From a checkpoint of a small mixture-of-experts model trained on Wikipedia.
Size: width 512, vocabulary 18513, 128M parameters.
Experts: 12 experts in each of 10 layers, 384 SwiGLU neurons an expert, 2 picks a token, a sigmoid router.
Training: a variant of Muon for the experts, 492M tokens, 3873 steps.
Below are experts of layer 7 (counted from 0) of a mixture-of-experts language model. Rows are named gate (a neuron's input weights, with its number), up (a neuron's input weights, with its number), down (a neuron's output weights, with its number) and show model dimensions 256-319. Each number is 128 + 32 x the weight over its row's rms, rounded and kept within 0 to 255. Numbers have three digits each.
Before each expert's rows: "gets" lists some tokens that make up at least twice as much of what it gets as of all text. This comes from a sample of Wikipedia text that the model never trained on. Tokens count by the router's weight.

# expert 10
gets: " |", ".", " 0", "–", " 1", "%"
gate0:116123110146118098087105126098127126117139082165092106096158127131103098104102144085146118138136131139144126074107148136149104151152149087094143135109115108165189119137160130069084129113166097
up0:121150132132120127133164165131180225093084136104162178103080171120126172092171152138114121120150113141075110137107152155130101138135095112181121071156110125105096124135134118147114084111063093
down0:104148080086161114131093128115123114084113097076114168138112152095106064121134076126090090126101074121101108073152125086131150131128144138098053110145119109132104109102109112140122124113157095
gate1:049128094159052129074175152079108108142151109173125094157131119161131167093069074041136110121107221120037154076099130220121121126129053111081148104096125073141121149123107116086097177088114137
up1:117123150144073132143186164169118086148160118143116124121123107140169093119134107125132163094085219098109105074165158178132092116118106102143085184152093140146080200095102123108184169108095146
down1:154151089093075204120074123108146104147211086155112105112117181154175103119121167172133080137090099135115127130081143123100177174167157140113149127126142184125103103107167097140097158142135074
gate2:109124103100139161139190063119163195178128151090107084133144169102121130147125141151110130159053164116064171135151140176178115117154188075100105071166100101119113121145096081119129151080129102
up2:123113096099189159153130096134158056142168098108097197124118134146119131163155116152201138112146127182101110100126094134055122166121096129136106120163074089082099174126169090146120171146109156
down2:196080075131185148128064140111096076176130127175132156163088103064118099089114138091145121114153106151120069141083131150195170142130017108095087133175039113178113073130125107103161134166100110
gate3:091100145141145155137165138134126070099077157178128221132160127194179152140147102092116108185166089079141079102124134144164131154152146136178167119102107113110163144180136130177136129169151091
up3:156166119136133118088100128094140146137120134122149096180076151196125081163100087122140145122118175151090153181097114132106141122141062132158054137147148116111147177134109079106115160116130183
down3:131162132202142089075112103061068126119139081152173128141127117110171161186114132128117133134126121090150138055164096120106185131074150141105156098116146103153149151176112100063163138068093150
gate4:076071091133124119075145145100138080050133120132107084100103122126135105151139070111142150114167166139103162186119147129103162123095088114095150065086145154141132104149120133159143140157157101
up4:056139114174183145143131151088103123119109132120165165099091166104150114139169050135129150145154145150120104117122077102098137142155128084161140108122103136135115080114121136110104177083200118
down4:106104019124131119149157168142005143124102115148146149120191130174176141058073100103048106116164111118115129214055125159120101079112128181168136154167127095108103112169108107162128172136116152
gate5:150125070137136158164154185084126105151128158104166072088119130117129128144131118133150068146112128091176135116182162152084096122220165167183142139113063146125142085153144081102132125111178134
up5:116182143104094141068110114145136114188151152125122075152110177183095132083131153092089102094041131172125119117171152082146143107149130083161122149126194130170120131098109176140076202122120084
down5:178138126127092105163095099143105153103077217077094158139158202144074123176134092179092088072063125078120117087164153163171118117095118122072123162151168160128145105151134158214151127135123146
gate6:120159100122155104163121134159189106114111098054142073029170128126151097170142137070129089082122121139113134104198137109130162137122113232104070110206134157091161105138112078088134094139121097
up6:090178164108159147052112157175104085181159153075131171136137130161093104048211138141163178089121125144149111161098135189198113173122112132152153171196130117061171116105133122108168122103149063
down6:105127096144083128142129084140166096101182116148075093104143100181165143106086093112136159167152148148150135158132136161108133126109165089141128165142168130142123130171121120161119090137176136

# expert 8
gets: " |", "-", "\n", "|", ":", ";"
gate0:161074133170073133159139145097089150133126169078118099119095086085168115174126145114108112118109166134208079188090187147143148111092146135113112133121110111120132071082150133169199084077083161
up0:143163103134121119116137146083136173123076107071124123064153123094147107083156141172090146111126103094223146116083126091157123170168055117104175104130085150169148122101166075129060089095122083
down0:170146132174142155203103186099114166156130146076125170134104183136113170171146097110093172144144174112143110125097164092198088142091170119208137076177133130102099136131123139087079123087142134
gate1:150077166143136179068111219113089147123104133143170140151178127163116133136143140143139124171179074126115102115126117152106165120091127064182052069127130067146162085107173081135126194088146097
up1:147157123030174070199164132098191177083132121155125172093132102112166111116076070126144083135137145145104095167154114170125159120155115158095099163153133132157113148157098082167126128121142209
down1:142123102152144069131100104084089111134127104095137092100154090119097132124150181100131088189130138159145118137183126134122168081123070096150129141141130161153139115169094154116109129173076160
gate2:117145089148119143150116117172062123115145071086090145122102168141133163102149154094145194159104160157079107131058153089126074109098117148127142090147156156087125233162078130133110170106152096
up2:091218128154138154210091111099092102143145165110089101137159150094093140118152168156128159099114082141164075118124193152110072137097100139139112163149100068106165101132187174158107104094084127
down2:153128107095126128084127150129129115081119108135186107142138078084144163090145175105157081103100144144157146114153134127171110103164155138088199111136078174148132137118112163093193110132105100
gate3:159089103097115183131152128112129175102101117136139154161171139098128142118169136144089105079120146168116061154049103144129098088112149132165137127120114131104084146113072130205124125133091064
up3:170168169133110123092196199139117087157085138129176145089162148095157116113091151119144130088089163208104179180154126152062146090129098119162160187145122147124153161171141161122113090154129173
down3:103147085139149142134043099138074106135169147094192105108150086116144141108132122094091185141119125106149144162106135066143120102116133166135121122131211091134106107090190138142085103120106133
gate4:166132098121077096128112113111141130108114148132143161141148116158124076096118127108168187158127061109057165110178173144127161098153135061159103135144079098204154104134128076168166141144138123
up4:123138094122101123119124167157154115178119155107167135136151156086137134171130145067138123106101149136119158108132106109149126159193128107179142125128146158169155097105147122172158128098122101
down4:115105127161121126127118131088149201181077070183103176143138155179166103103092172170144114117134119098144079093099124100126112141149203174120118118154189117106073091077175094095106129081065122
gate5:118102139098144105098098122120142138172097116153138080073145134134113077121138104109087128179146165121126161124100120150168110154168118072155193133165155151126110110174081087153160096124141140
up5:082113148152143145112075162164117165061109129114096171189129092164125100135099146094128200076070114072075189104138138144146109058083135111137088151110156114100149128105162174119119165099130146
down5:117155133138148144084087110138100142102119114097138154125093135154078077137163100099158072149164145096118157163073086110091137175101166162114147156163147094144164075217131063094144150122126145
gate6:152149099103151129146123152159114206103159124112103057071105126140126201111100141142068158150119162106130074113070067130093153057124116137121132125080109156169197104150082115087137184114111125
up6:082108108186100127190111140133151107111151198126100157145120153121104181112138164108208163160149121103082100146144090114159120121194104122113101118117103147131156168156110121154136161111177120
down6:115144144093097145126147093108104135135158118118152137105140143060186135144146199168095209055194127140152049187171117190112146129150126074044155183106106091122152105155079159076149083113118144

# expert 2
gets: "\n", ".", " |", ")", "==", " "
gate0:105107120137167126157171136166144159104134086115147150125181066160128128105138103175145074078049120070143087083054114134099123105182145129104052104079163147165147131137164133089084107129054137
up0:103111117083096202131084142155123148083168133095091158154082132152114119135101090135132211174123095141175186130094121074152168125122121089178093154148125168112151142123161182104098098105134136
down0:162157136064127190131112117147116094070149089133093170097123125125159076164059077119147113084121074215138146092228167168146107101105145128108103115066105144145126182127072120098148148096141129
gate1:100151166141103137135100116092134137170142132121111151136123127096164109040097137090106165151134153175144146076174137113123055158074101116119085114121054143152111131144140151157104162141104171
up1:081111091100178173171118172153152137104096129170163141123078158156110114148090129202108143083135124114167059156087157143140154102140056123166074149136152085132176080136123118130169172180075112
down1:127131159138123121158133125102168188165146166135130152172142140125081173194171064102078077139104134108107126116149128160136113137144150160134154156164134057069154102226151155180131153184057117
gate2:178136139144112120094129159128090141165127172160113133147142127125159116142158161098116133133132150103137136135133121136156087168139129115153104139101149173122070150191054072142120144142112101
up2:128117082108102182087128204073134142122099157193077121056208105152138127132069187111110166166118142153126108131126094116111139119135116168102151188138173155107131124165060098131133154141102168
down2:119099087190110098165146160173200092139132153121128109088133091126099118127132133112088156143149220150088123146144124110149039098112097128126167116108098178135118079117155127161110131128132090
gate3:105140108101139174110135109105129130093101122073077135148108149118088119105186130158085110108054125145134129140098086159138125124108079076075101114126092096067136190182125106091103134128099160
up3:103144108120080077113158150165149177053129198047124160109102139172132160160124201169124113098099099095104074098122066116096075112083194108165108128112132097141109182102145164138145128109066063
down3:103171117110195110090109131173114078164136124128141131150167102148136148097086080098088090100156093126166134092092110072120111108138180118127153170118116098119154161063121123108081114122046142
gate4:165099103093109163145110174146198158142125116100125064138166155115133093165096152152081123117086054106141155112105074128173121105071092035118107062071154138079137165113104145121186194177131125
up4:101140133161145167133102096148149135172142092098087086146156133123139155159140193114076147123080135111107156111113059123139139087144095068167099189142092085114126092125128094162130119106170119
down4:055075060081129149101155130134145084086069135083142126109077140183131157147119144137126144119165108114164129094127157099082124132123119181100071150136118147130129139139089121144123088093144174
gate5:086122171129143176122126125151113102097134124182141145185141129147152107166146054138104151096153084124130142142148105079150148135051085150129079124118135114132102055107116147184140174139163104
up5:131135128084132102167156101106178099056131109191155063124110060143086100142088106157164121086095151144093157098164118110167117134115109152159130084096170177175145076116128129115118061154115129
down5:142131119078162096118167174095121076124106100097175117148095117105126152099153073074095177112197186096191112105206145154140146031114169120150143092134152108110094162104137133101151118171177192
gate6:138172140137131113140155128112133136192134176140080159091109148143157152105108047138132135111142165182126128147137145115102207144150177075166105135120151126151070059062112121173101092122157120
up6:152179100145124104102095075152119145139125172182056168133150058082156130157131135137126087152078177100102154072173163115175195092147146119115069157094093157113090147123135092124118195124120123
down6:147173115129142183136148124090118114139116081058135166179107094117203112058118113090096113157132134155144134076088077168152155177120109139108091114089098203066083119105090087034128130152160136

# expert 9
gets: ",", " the", " to", " and", " was", " of"
gate0:153129175142148138122132178171072131063136159088176163124121106149114143157182183103161141088098151195120105159100140122187111124122150116114225074143132131105112174152100126091144153110149111
up0:162121057092092149092162135100139158179135082105096099129143100178105096097124152131096160090172077131090129083107161144155139118163202124126120114132161104140117075108135191123083131109087156
down0:149095151158097134126159137156102163081150185087131141115160128159108164111145131146131080087153156094124104164094143099158120096106123091074136159136147042143072206098137187174097116135147138
gate1:137183154102111166143083110105106137190113103168126110119165167121120122138126141123145117132111140176155169168147105142101167163184122100149196124102130165126087178144123170065085097134149184
up1:143145118111127108162126199114127118091165066155161109158174099116142142123070104141066130131171079201084126073145147142063170152157131123145128118165091126112114129125139149158188105048123138
down1:086106113103132135116103100137162147108159060119123127133143161156059124097122174109111100114089145037076162120089138122088082152189150127096098121117132181089161172110150156102147163168119167
gate2:111098051172119093085077163108166103175157139094141109093174100104111116192152122173121088153149103093150086114082128119116141171101114169094118163115158170142079108155129110130147142122175163
up2:115040088137137169101072097091152159162079118158143170174098129144147145076198083148118080149059118093152114137203157165187098176164118123075152101142171134139185168103154180144136102134102137
down2:146110093065130153130082157159137082085146167141098197137162165150081152134113129147170139119153114117073146084127113161170116105124137134124137123127151136107152159143147133197134135154128148
gate3:137117110132204164162113160092178084083139160142165118216103175128144090121123122143034161067158123120118141143140067115158097094104104111168103150144106112147090082117141114145115129121125174
up3:159103093106170141129097127133127096131148148107112097100150122092155146118119117101139167087103089139125154163110112133116089117144125147186056117106171168112148135143099087111150101140202127
down3:128177161156162119115082098097097179122135161108114166135181092097138068055137121159143129152151053150120124181072123132112143150139086154156145169148035118144139115149114126124130137152156106
gate4:144154112071099149101076119107129084125138128117122130172122096148094126125181087110134147159091097101104173088117100069143154115145165139145086090128119172089193128176113045116141125086136103
up4:121148036062101095157085151154134130107112134142116110129143168094096181103097145150099158142133127118109107161101113161099138139136110093108098129100077136142116174170112150085143165222118126
down4:096095078093150119112047114115118116120128152173144161093174143141187166111169181117111154202127131118116095182136100041112147141162102148166086101168159168092135130196110098113107140077119062
gate5:103098167122096103122106129103109106152126135120148135183085101119155140111112121167124145153150131005146117101091098088116109150124145095113130170099099060149128104142116094105175161127085141
up5:107138147091145130125160109206174125122136136177116142080136088160119193099098112149145084114184133107120155108123077141142078152087185122167121086095095144159120172151074122118125149079113093
down5:146124151160171133077144106116173094117186165130086169129172149125136170110052126141096120114108062159155113083129149080182116125227151106093092114147111111128120139136082164121161147142190147
gate6:154171124167172116126101113079101161183164148161101148163142137168136133139132145109151177119104133070150196119161160089086093193098065177108082160191142105157124108165183121173144152153116132
up6:137137084128165136099116065102116126151111136136125124133097192206102100173151112170138109162108096101139136135158149149153115124115109110108109084137174133089118198141151073122127108155111143
down6:202136141088106092104114109094107177133069063165138151090123109099125108111139187137111109096110155098178141140131073126069121117060155075117181098133092150106169154136122170179122107183144071